config.yaml
d_shared_expert: 0
moe_layers: [2, 3, 4, 5, 6, 7, 8, 9, 10, 11, 12, 13, 14, 15, 16]
normalize_top_k: true
init_std_router: 0.017
optimizer: "adam_variant"
beta1: 0.9
train_tokens: 1420000000
steps: 5417
Below are experts of layer 11 (counted from 0) of a mixture-of-experts language model. Rows are named router (the router's row for the expert) and show model dimensions 0-95. Each number is 500 + 40 x the weight over its row's rms, rounded and kept within 0 to 999. Numbers have three digits each.
After each expert's rows: a language model's description of what the expert responds to. This comes from a sample of Wikipedia text that the model never trained on.

# expert 34
router:484415600425548439423428406515469545417535493509600477503503468516604501485472496432488563487508527481471529493533462443432449463508461488524552444522422514439488521502528554538486471475541544481500555550503504483475520546524471430449429475431525512465498486484402527452448478527514477514
Numbers in tables, routes. Standalone numbers after spaces or pipes in tables, dates, scores and route names, such as AR 5, NGC 6826, Highway.

# expert 39
router:454481534478522499475549450534506535461511459516545466575530444471520514446477464519535468522485470504367434481520452481514451461473392500576470478534482440459462544503529510488581495506544545485465489486538557513516558579509553495519483520444513536509555498549513544404492547497498492455
Line breaks before infobox fields. Newlines and "- •" bullets that begin infobox sections like Government or Area, plus one, there, some, cl.

# expert 48
router:442401595441589448481449470521456498482458486507526487486575472518566494438463509516555427504514499535435539517502530433517522461504468443545464479533426488501513545476487473507513516466507451489556546505454467567512515475519521455462494512524480472513516484490518563478459456506499508528
Abstract noun suffixes. Word endings and nouns in names of fields, institutions and places, such as -ology, -ism, -ation, History, Science, Evolution.

# expert 33
router:406421608437539464413448407539421525497503425591528580592533473503485494474448490472567436528472469510482491469528433479448500532522504497559556442548533479524462522535452498512516568466536522445531494505503567563457470480523501558462458457497563501501535470447418526462506488553495498536
Years and closing parentheses. Year digits after a leading 1 or 2 (1'945', 2'018'), closing parentheses after names or dates, and percent signs.

# expert 59
router:483537462523498502513495417492462483477523502457562541498566476467421524484444515503579557527508515423451446489479477508450544455543500507498464538491471471501490602404492511471505544449589505493508551580578524482532488565466504493496541521510492534519587440441476502442507490512511509440
Capital word onsets. Capital letters or clusters starting names after line breaks, pipes or commas, such as H, R, Br, Re, e.g. Reagan, Brouwer, Riley.

# expert 17
router:438467532473549481489477470544442541446526475484522525552471518479538490505533518523530455439520633480446507460468481500429552472419493442587513527534487429480512518459441483487543511490538493501523511553529444454511461468487614476489524480426555503468521459515479550455592442539497489464
Mid-word fragments, prefixes. Word-internal pieces like ind, ant, and short word starts like r, pre, cast, later, e.g. Schindler, Rawalpindi, distant, prehistoric.

# expert 20
router:491462520486551453494488465542472522444517485530503519519508570447560464458521510485541440469530491451515504485571484505459534449534442461520522437486454488532469573510586465534528518575530519427528477447495528495479506544420583509526503447529468527505537434478542482523498540475547488549
Word-middle pieces. Middle pieces of words, often foreign names or URLs, such as om in Bartłomiej, ol, ps in https, and nouns like business, process.

# expert 56
router:436461515455523503489533485545428555466561485532522530525591529437512530477509427517516503420491487506509437483495435489410501499550483512561463552478492463529459504496530559486540491511544489535503511470532449446530432454470488525565525493509543550538573537448513468545556524495552502490
Auxiliaries and verbs. Auxiliary and main verbs after a subject, such as had, has, would, could, has been, and adverbs like just, expected.

# expert 62
router:470447571456545477485459418579445541559541475499469463572523533497580522391442546493469450483452519496483482442523459549489545491515450482532492510511421493420452487567515461534533522499519520529559560515445478526499551562443537543521475467455443567501501531473439522480524482513519572518
National, The, ordinals. Capitalised The at sentence start, words like National, Federal, local, People's, and ordinal endings in award and election contexts, e.g. 5th.

# expert 58
router:344419539422576351433479402567332514455473424462534525550543542452525472449448509538526469449501512509496535526586472502469515481489434512572528504508489433556447584429538478524487492489533491501543471515497448502433439463519515518467516500512486508517516477541435555475499449551504500561
Proper-name final words. Last words of place and organization names, such as Company, University, Philippines, United, High School, Bengal, Alberta.

# expert 38
router:439432554447577416477450394562472514438505489482514525545507455497541489435499494494565508505513553540492500552536461485466508474538438513539577542457487532431458535463530530498561567517541499487543482499467462437477459532550586511493536486472525519524465491465457484449505403480495529495
Two-digit numbers. One- and two-digit numbers in scores, dates and tables, often after a dash or bar, e.g. L 14–21, November 23, 2019.

# expert 42
router:468472531458558465437459427542447502426602458551438428530468525554533487474445451496598473495469499473489494487516439429456487514472415489499401429539489496448390536468528511490478456523543487492556493507501517479477558538494447539503547479462506481496535474565565563440556496475468509491
Word-internal in and p/k. Mid-word pieces like in, ak, ep, sk inside names and chemical terms, as in norepinephrine, ninja, ThinkPad, Drenak.

# expert 27
router:477415609447604474489488460604445532535516504480530491541506458471524467437476435533473550487496498574457490501538459517438493508508478488528530502576457512492480501449509519492493525514513513561470506552458450491484508474505495482468492467428554457510448415541417470438578573544460490484
Quantifiers and adverb endings. Degree and quantity words such as more, most, many, some, both, several, and suffixes like -ly, -ically, -ful.

# expert 31
router:472493505474560462455450435539467518480560466439521444516538519495505479405456497460514562538476528511473524475495493464505470489506500551517434433592414490540489578511443483538542488439551593474446550477468497505495491493521452612475497503497488525524441475501463547526530496508563478467
Letter B and initials. Capital B and other initial letters starting names and words, often in lists and tables, such as B-IH, Ba-čka, G-erais.

# expert 40
router:452457535440535455459494438537455528462578515494563513470552504479521502468421515498553477472568496457484535512473429550452566497497497514528513510482482458498458521591526517471491533523521569547492515469540543628435490493463546482523481491426511456532600475501513512486460549497431444456
Football tables, odd subwords. Football club table tokens like League, Cup, Group, pipes and dashes, plus odd mid-word pieces such as og in Woggle, boogie.

# expert 30
router:463510475538548477508506473499470479495533489496618454531516500521499469452450485575512527527570504465439513524517476456420518519534480459492473487448491463495459549510464543462535459527585501495503530518471539489527443465540578529469603491474518529536555436469429566492466473508482451463
Foreign name beginnings. Opening pieces of foreign surnames and given names, often K, G, Ch, Sch, as in Kohlschreiber, Kahlenberg, Gopalakrishnan.

# expert 63
router:414474526456562393477482422561395507502515480535550536467573513519532472532490491493579414542562486535488553512547451502476543448456426478518526495521489443536482472570447451486545532522526524501500477485466472473548471479488546564484512502484500461505536537481523547520463454491521510557
People and family words. Pronouns he/she, family words like mother, father, wife, and first names or name pieces in biographies and roster tables.

# expert 55
router:454467559482552466433501473545478534449431504469570501473512497396548434472479533536585526423471503422437557529514450546481538493539450520515472489488417447470508523565556498514507463560535448475442539514512532548525507543499515461572451506505472521472486560442463488511525498484452462538
Consonant word pieces. Consonant-cluster pieces inside words like gr, rol, ct in Petrolia, hectares, plus "in" and pipes in stats tables.

# expert 0
router:467471528484536462463437432571444478469593482592593446495477496501546562456488498485546517491484467525485522558560513445488576464498448475516502487548509555466464537544499471486500541559511539429540564561513492558438519527510484507445474405506478470557500514509502534459489416474471509592
Name-initial F and endings. Capital F starting surname pieces and short word-final pieces in names and cast lists, such as Fiennes, Falcken, Situation, Asia.

# expert 45
router:405430567443569438501509503587489532482585434561535513542523499388473486487489473555427480491465495544408492492498460528446517464572454479580478480507485474546510501573508525509536545500524474520540513484480514452544486508502540500450509561507488504488517396469527474509550509534512491468
Verbs in running prose. Main verbs and verb stems after subjects or "to" in prose, e.g. mentioned, offered, extended, determine, using, due to.

# expert 15
router:440464511494611421429482460595438476459526468503528499509578528492543463444463528529500525481578543493513499481518445534519483542579487464494474463526464505503467524450538511517547494493569501474545557463467449505545495468557536532515488485444485451534432452460477490462524512486539472550
Table cell separators. Pipe separators and spaces after numbers in score tables, colons after infobox labels, and °N, ″W / in coordinates.

# expert 8
router:455480555490529445495450427542434521419545498473497490496486499491427532481504561534571501442574523505470501531528437508510563510509488457507559535548430486503461551544517524495481478484536502427538571499474505466507468501502534526442472476520483542510497497396478534559535395578502519466
Phrases before names. Function words and punctuation that come right before a name or title, such as by, of the, vs., Preceded by:, and table bars.

# expert 57
router:460487532484564469479447447505469495404471445594519527538503479428463538459451401572606504504534530546444547546556467525403464494548514491541487487509437519510479514605510536555513523552544425553438528455526475462566462473472456507495451506521548572531513473467496520485476502535535457540
Capital O and ur pieces. Word-initial O, U, El, Con, Ex and following pieces like x in Oxford, Oxshott, plus the piece ur in names like Guntur.

# expert 2
router:492529489497541477479479449507459533480528482533555515532601472441502460467461479481590530517519549459481453517535444529456525461504498590490508540495560407455444514529478520516538464469571537524466563542459441460460477475478502558428523501410506518605493416511503501464545465459533519485
Name-initial capitals. First letter or piece of a proper name after a line break, table bar or comma, often foreign names, e.g. V|icente, X|avier, Q|ingdao.

# expert 21
router:487482500492575485463498473493509538541494449512560551493531493473475459437414489473569504459472507553528548522539431517518548506484477494495546545457469538564480559565551484582486537602550487541554527509449540508556522485478557501470525540509498516442511522473491559426520473621491550517
Foreign and mid-word pieces. Pieces of non-English words and multibyte characters (Cyrillic, Japanese, umlauts), plus short prefixes like per, pl, La, Pro, o.

# expert 49
router:455463568422553471480448446560452586447574510521512511448549465480514531497402539528507473469545497501491598480515475463481505471454485501505500481504486501537531556529530545484508581481512517482505557438489497483502466533521535508430473530510467503445498445525435478447514464529524534523
Music and band credits. Music words and dashes in album personnel credits and song reviews, such as "– bass", guitar, drums, album, vocals.

# expert 1
router:483469585436536465507487441551434507451492511522499492519519499510556516416526466521519499456539485590374456551499417450485549501534473505549485466553461424482432481437518511481542532495512473511533483464436405492549545471486536525525531493530473519556506464442510539451532496574477529540
Titles and state names. Titles and name-words in states, ranks and institutions, plus the "of" linking them, as in Kingdom of, General, Royal, Mount.

# expert 60
router:475496554441579446467495437529482515478431486516504456486519534472488474433399520571479506522509468570417466534517490529456450465452453507479553517525482467521465492565574532556600454520563521457542544444465483488471495494569470479478567517516519461525521433410501462500491463523510485554
Table cells and math markup. Pipe separators, digits and superscript or subscript markup in stat tables, certifications and tennis scores, such as ^{, _{, | G.

# expert 53
router:461459499499536468448489473516450501473574439551551489523583451479545540466477552526562520502552502526494486494567493593429503441551449505522418524493408465526479493543521501445523460503540527513499550475515509534520452465591494559483519431494507519473570435458473582534494500458505429521
Name-start consonant syllables. Syllables right after a capital initial in surnames and places, e.g. Tulving, Kubrick, Gullesfjorden, plus decimals and pipes in stats tables.

# expert 43
router:451476510485553455473458435549464508487463500433541485535484446463518451478477524493558462497485531503510559433507506450494472596516495449596532461531512478474472523540530553513523495492545529506474493462481421524487499474486478454551535504499529534503567507539428444499543531524550518551
Letters A, E, Y. Capital A and E starting names, and y pieces inside foreign names, as in Wy-oming, Che-pauk, Rak-y-at, A-chaemenid.

# expert 26
router:459486539468515493471502449530509533456520432467488504526490522473459533396447460472591551508489464549446538587520498502401533481477498483563476571508514477510445560475440497558573449535544556503502581459478458496446529469478531549517520483405476548473508501471539560460455467496506504544
Structural breaks, purpose to. Paragraph and heading breaks, table bars and equals signs in infoboxes, plus purpose "to" and "for", e.g. in order to, draw to determine.

# expert 28
router:453490500505510503510521469555467534489488475561493479488570533499479453429483424500551533472506529390491484516516488528459460509531514521506507532458537496528430611498502535479506504469559438481479498495500484401476440501523571562486514514424565575525515435505536520602550547523505471531
S-pieces and copulas. Word-initial S or s pieces beginning names and words (Sab, Saf, & Sons), and copular verbs was, is, were, have been.

# expert 4
router:468490517463565418463489454529448542497537490502533573547542439507482478446498487493592493520467534540467445486585398507405572478475466559523525537489503427468436568521473451552484489512524500473474533559433515517550493425469481518430502504432495478513491454459451507457506513527484496483
Capital-letter abbreviation pieces. Uppercase letters and acronym pieces inside abbreviations, codes and designations, such as the V in kV, DP in GDP, TV, CD.

# expert 24
router:466483522459570457495465446552455513451497503502567545543490450415515513456527526526520568458526487481448533486512472466429463503532491504567490564452457487499538509488519420502531602492518482487468499535534470513457499496542515530524489498429466447477488448472472531507569451498498514560
Prepositions and role words. Prepositions in and on after a noun, and words like role, appearance, involved, plus the fragment ess in Jessica or poetess.

# expert 23
router:473479540475572471526482462537466572499464457397526511570555476491512395432541475519507473468495546483499493470482466555487511469504505526554428448509502492462489514461575505421597524500530494453531536520479515487493528503477594501452449475460484503609483411506485555469484543547550511538
Selecting determiners, name pieces. Quantifying words after "the" like other, among, these, various, top, plus pieces like ern in eternity, Copernicus.

# expert 19
router:423402592446566384506425477576410519471509440494554506528596462502523500392499482505538463405576559511507560519495436473465524494521468488566553547539481483515451585479538460577553463469504466507473462468493466489414506496495557478484474562473493578532524526486461526455517483494518493513
Organization and group nouns. Head nouns of organizations and collective groups after "the", such as Council, Committee, Party, forces, plus plural endings like -ations.

# expert 35
router:476453553512560429435436434571477487474535483490488457509534449463488544477538450493509499442527535511526600570590498495461459492440431494574508473543557430543482500478523479501476559518521496513513580521447489489504525508506522534466484541457510495527472503523478499475533525500552452490
East Asian name syllables. Romanized Chinese, Korean and Vietnamese name syllables like ang, ong, ung, iang, e.g. Hoang, Hong Kong, Minsheng, Wuhan.

# expert 44
router:424477520470570448487508440522461494527464493530506570540535568473616476502484523485492477468548520662464476503532397452543501540537488491542508549495478461530509462483534520488566483542524446443464488488527511491475535467498508458524489529499519477496518485508527551491513475498577542531
Pronoun I, capital I. Capital I as a pronoun or name start, Roman numerals like II, we and you, and some first names, e.g. Tom, George, Iwata.

# expert 29
router:439423556448519443500455459600439550485556396563502522516530467437467506449405520527491498479467467525471499481590435536408563465486462478559466512478480478467456553505537546533531445520515535479566492488444420540503513536491471522430461478471499529458517514461486519466549538550511567513
Definitional nouns and pronouns. Head nouns and pronouns in definitions and list entries, such as "a village", "settlement", "It has", named, renamed, the album.

# expert 14
router:467438535486547474470455427532468504487542464480533560499497510515474484495465458458517514486556550533407457464486532559442496445501404467522484521482447502532483478469520503485540515476533473456509555406558550456560499520435429470459462510486536568554535504454481537461507477466556467517
Year digit two. Mostly the digit 2 starting years like 2000 or 2019, plus short word-internal pieces in foreign names, e.g. V|ev|če, Sav|o|ia.

# expert 5
router:449478556466541411458489432563446475426530509540553534523499495564597563489517494532554465480494593508414445553538450514492508501441442523548489472483490511506481547518467522489456527518527445461463587433480501469497523486506576536485475437555425513482514520378451549503449529575500514495
Word-final comma pieces. Commas and word endings fused with commas, as in place lists, dates and names, such as Dallas, 1840s, Gwen, and table pipes.

# expert 36
router:399354580461573432437489441598474490465597447480523513508528493503535447499412429501583476432478560536471512446642508489470457544536503487540508460505448514505424580480507514508519543491525500512484575478556509478429482487484532468480544470531491554464504512449471483484514487514545472482
Year and number endings. Last three digits of years and large numbers after a leading 1 or 2, as in 1999, 14,004, 35,781.

# expert 41
router:464477514493555457485505478531484545447553411465483519486577475518511436466499477561493452439557568558526462480569425527519457535502443498537451528484525510480507489551485527578509514544521495530464535445479513459518484497494557507490525482471540540568546455530475581522500506518510485490
Diacritic vowels, spatial prefixes. Pieces with long or accented vowels like ō, ū, ó in Japanese, Nordic or Irish names, plus words like inter, into, under, back, ground.

# expert 13
router:444450561416546358429481404562395581482511440493584453514539514447521498501477545532486381503492428524476499523633450497527509493515476517500518510507518497480461514455489506522522537483519456509542485518508455496483452475545523502446493478479575491548508453511424489470479400509448532558
Surname endings. Surnames and their final word pieces in person names, lists and draws, such as Jones, Thom-son, Danilović, O'Shaughness-y.

# expert 54
router:497488474476528471457489464542436529452494455520495482558509534490493491482512478510517438443500518531499492498541496466449518480549545511510543531498500431450522546415454475524573420488551443479514558493537447430485487461492496564506543464534447501513614496451487464517528473493490491456
Consonant pieces and by. The preposition by or as, and single consonant pieces mid-word such as l, w, ch, ph, as in declared, Hiddleston, typhoon.

# expert 46
router:460500559489535459476516433574458505487511494495535483583537476438513428443392478477544469539572480515533489449521453460430469475449420483552522511496557532436416539614458512412557455507527531495458481446496470470542498489443593551557505491493434530471534499567489517413565432531594488455
Clause connectors. Words opening subordinate or coordinate clauses: that, which, who, where, while, but, before, and subject pronouns she and he.

# expert 11
router:453429577465562437502470443537433516497467507487534505559572567446570443485539463462532489491509515476448518518535482462481513453487414447581504567552477473512505545437457472551504530508523496491467573505484513481468576475551497490506483502497473582468474517400554542498486497504503471593
Slavic/South Asian syllables. Vowel-final syllable pieces like ani, ka, na, ari inside foreign place and personal names, e.g. Okučani, Bačka, Desna.

# expert 61
router:476471554401548432493480448552440556464464432526512484559541507534470489339522516514527484446527492531485541549504479495493525446546480470513475474562485445509500529494500473513565464468529463502479511542470427527489472442575575481484518520466448460520519522498496446528526396491453530457
Football player positions. Football player details: positions, footedness, leagues and table codes, such as left-back, winger, Premier League, | FW, | ENG.

# expert 50
router:455466534467549465470520491569473545479530476567533474503505477433503472404512532504518415498559444520509478470529452448441436473476446528505477515442495529510465506514544522538498547505531488519572508439472469484505502536479498506516526572504521450545494487436460491476432618587544537539
After indefinite article. The word "a" in phrases like in a, with a, and words following it, such as small, large, three-sided, stepped.

# expert 25
router:447463539497575440505484469513486531476449495512523522511527498478526442475542474587501430444557482493480506535527456527476539501470489497481493425516511420502478581557523540460550455520523516505540487433470568502517555454477488493536513572503503532486542436491491526451517473543483420440
Mid-word letter clusters. Vowel-plus-consonant pieces inside words and names after an initial consonant, such as C-rew, Bor-out-z, camp, W-alk-er.

# expert 6
router:467466578473548494440494436573445507474507509525538510547491425453514494447468546490463472457558484518447545484477505597450513500478548443519490592508560503463427543471481510508504540582516548514514531512486434555505464410451477502568552503513473503464537478465486487441549459474500519545
Conjunctions and capital E. The conjunctions and and or, often fused with a comma or word end, plus capital E inside names and acronyms such as KEGG, LONEOS.

# expert 7
router:486498523489515447492490471592453554457483523542515524541510429462528515484473551487489545457511518486486610436509525474496468494557488458509500488481521541507413513512563486546545514518542480504499537479492519434538544543517522531453502487418452490473530476484417526552510516538525484566
Articles and copulas. Sentence-opening "The", articles, "is/was the" and possessive 's in ordinary prose, often before new, first, son.

# expert 37
router:445450567451510479484478399516489485462538492495561529481567516503563552432505458529513553450503528464450501503553437478476502469457469502510494476550514497457519605508528464467575556452530551500509533416482504530451549458542480536467473514440497520534528425471444544494563498479483530475
Line breaks and headings. Line breaks, section-heading markers and table-row pipes, plus phrases starting notes and headings, such as "Note: The map", ===, | Chart (.

# expert 32
router:460451519491579453455465444537469469431525489443483486538542493490466490448450434486517572483499470503469547512545498548443531505492505533455493467498472462467514567525494472525496514481532521441509503504395516552459505519512523516513516516511475646486496504454523539495433563442506525449
Syllables ending in t. Word-internal syllables like at, it, et, eth, ot in place and personal names, mostly non-English, e.g. Bratislava, Tetyushsky, Geetha.

# expert 16
router:406463560437545409556520475571463534508521430489490496511517492504519433470507533537496537546538541492520504550581455500453499496539439453556506489474485446561468522523463423513531504444525510530498543548479490558450449490518521565450515446533569529457535466511472478503511473518439591555
Biographical verbs. Verbs and verb phrases in biographies after he or was, such as died, married, He was, joined, living with.

# expert 22
router:449427577476564476411483430549449493503468544497553447498488489500528444461498471461556509485538515539440478515563413527456459495454513495536498519523504467571452510587510507488480521502561538484543539541432540469526514486505522538446478530532512564564507427418496549498554493534471445490
Digits and list conjunctions. Leading digits of years and numbers (1 in 1986, 2 in 2006), plus 'and' joining list items and Ed-name pieces.

# expert 12
router:416424576459550400410504429564405520481536429539520436591503540418480476431472546462510473518547490501455485515570466480437501534486508500551515464536529413481456605494515509543554486502538490437428535522527530468487509446487614547509474485514499452502499426437481488514475457562492478518
Closing punctuation in infoboxes. Semicolons, closing parentheses and table pipes ending entries in infoboxes, chemical identifiers and tables, plus coordinate units such as °W.

# expert 51
router:460495535461532480449484422500453504449569507546516613553554466555540517457566590487494513477534505454490592511548470552437534465454527466533523483534489462467467554512472472542442482594534481467541480517473524501488449468505525523459528476482522469492506465432463509478530533549572446501
Opening parentheses and "al". Opening parentheses after words or titles, list commas in track credits, slashes in dates, and the syllable al (escalation, alkali).

# expert 47
router:462484511480546489526516501542448537520516464488509542599526438472558508440481546480533490438559525543515607465505471514532529516512476473581572513466404420488452467497581489517537511550537460473559492532470524483508495460492527506470496562521528489485599410481438548449441557480452475552
Negating prefixes, possessives. Word-initial prefixes like un, dis, ab and possessives his, her, their before the stem, e.g. unknowable, unimportant, virtually.

# expert 18
router:421442515463589439396469383567470509524486499479478493544564472524427552450507432487531482516557463475502564463550466528470514541453424491556499483553455466487460523556490469559554527524534475512488510438400481484502515475521484553482527491453517555561502507478488507425511452571457468450
Sentence periods and decimals. Sentence-final periods, often fused with word ends such as year., ion., plus digits after a decimal point in heights and results.

# expert 3
router:486496509462553511428481440584466510508528441455559540525555523523547493410509499481544500532498547453492519487480516535490540532521481569483507545504474483522483490510505489489463460469549488534444541526493458438494523561515505495424503524465473539523521413495455487430503540516526518502
Coordinate marks and dashes. Minute marks in geographic coordinates, hyphens and en dashes in chemical names and date ranges, and S/D/d capitals, e.g. 36°07′, 9 – 17.

# expert 10
router:458488551459533465509500465539491516434528451481563456539511530511608500432440410525555523485484530577443497445512507517431538454493496506489482507525467472528512509561489461523521513515524500475514529493508527459496511549489636561505504528510469506548525436468527504475560424492552526515
Time and direction prepositions. Sentence-opening or clause-level time prepositions and compass directions, such as On, After, during the, until, south of.

# expert 52
router:399483523461537433436444428583501507488505429475507604533573518525495551434514493522485459430555510543449568505520444506471527537483447507560564522534466429490410558515447492546484567495517445537466515469370475527468544490490500501525493472465494476496492428430486564529505448539500483502
Sentence-final periods. Periods ending sentences, often fused to word endings like s., ing., ation., )., before a new sentence or paragraph.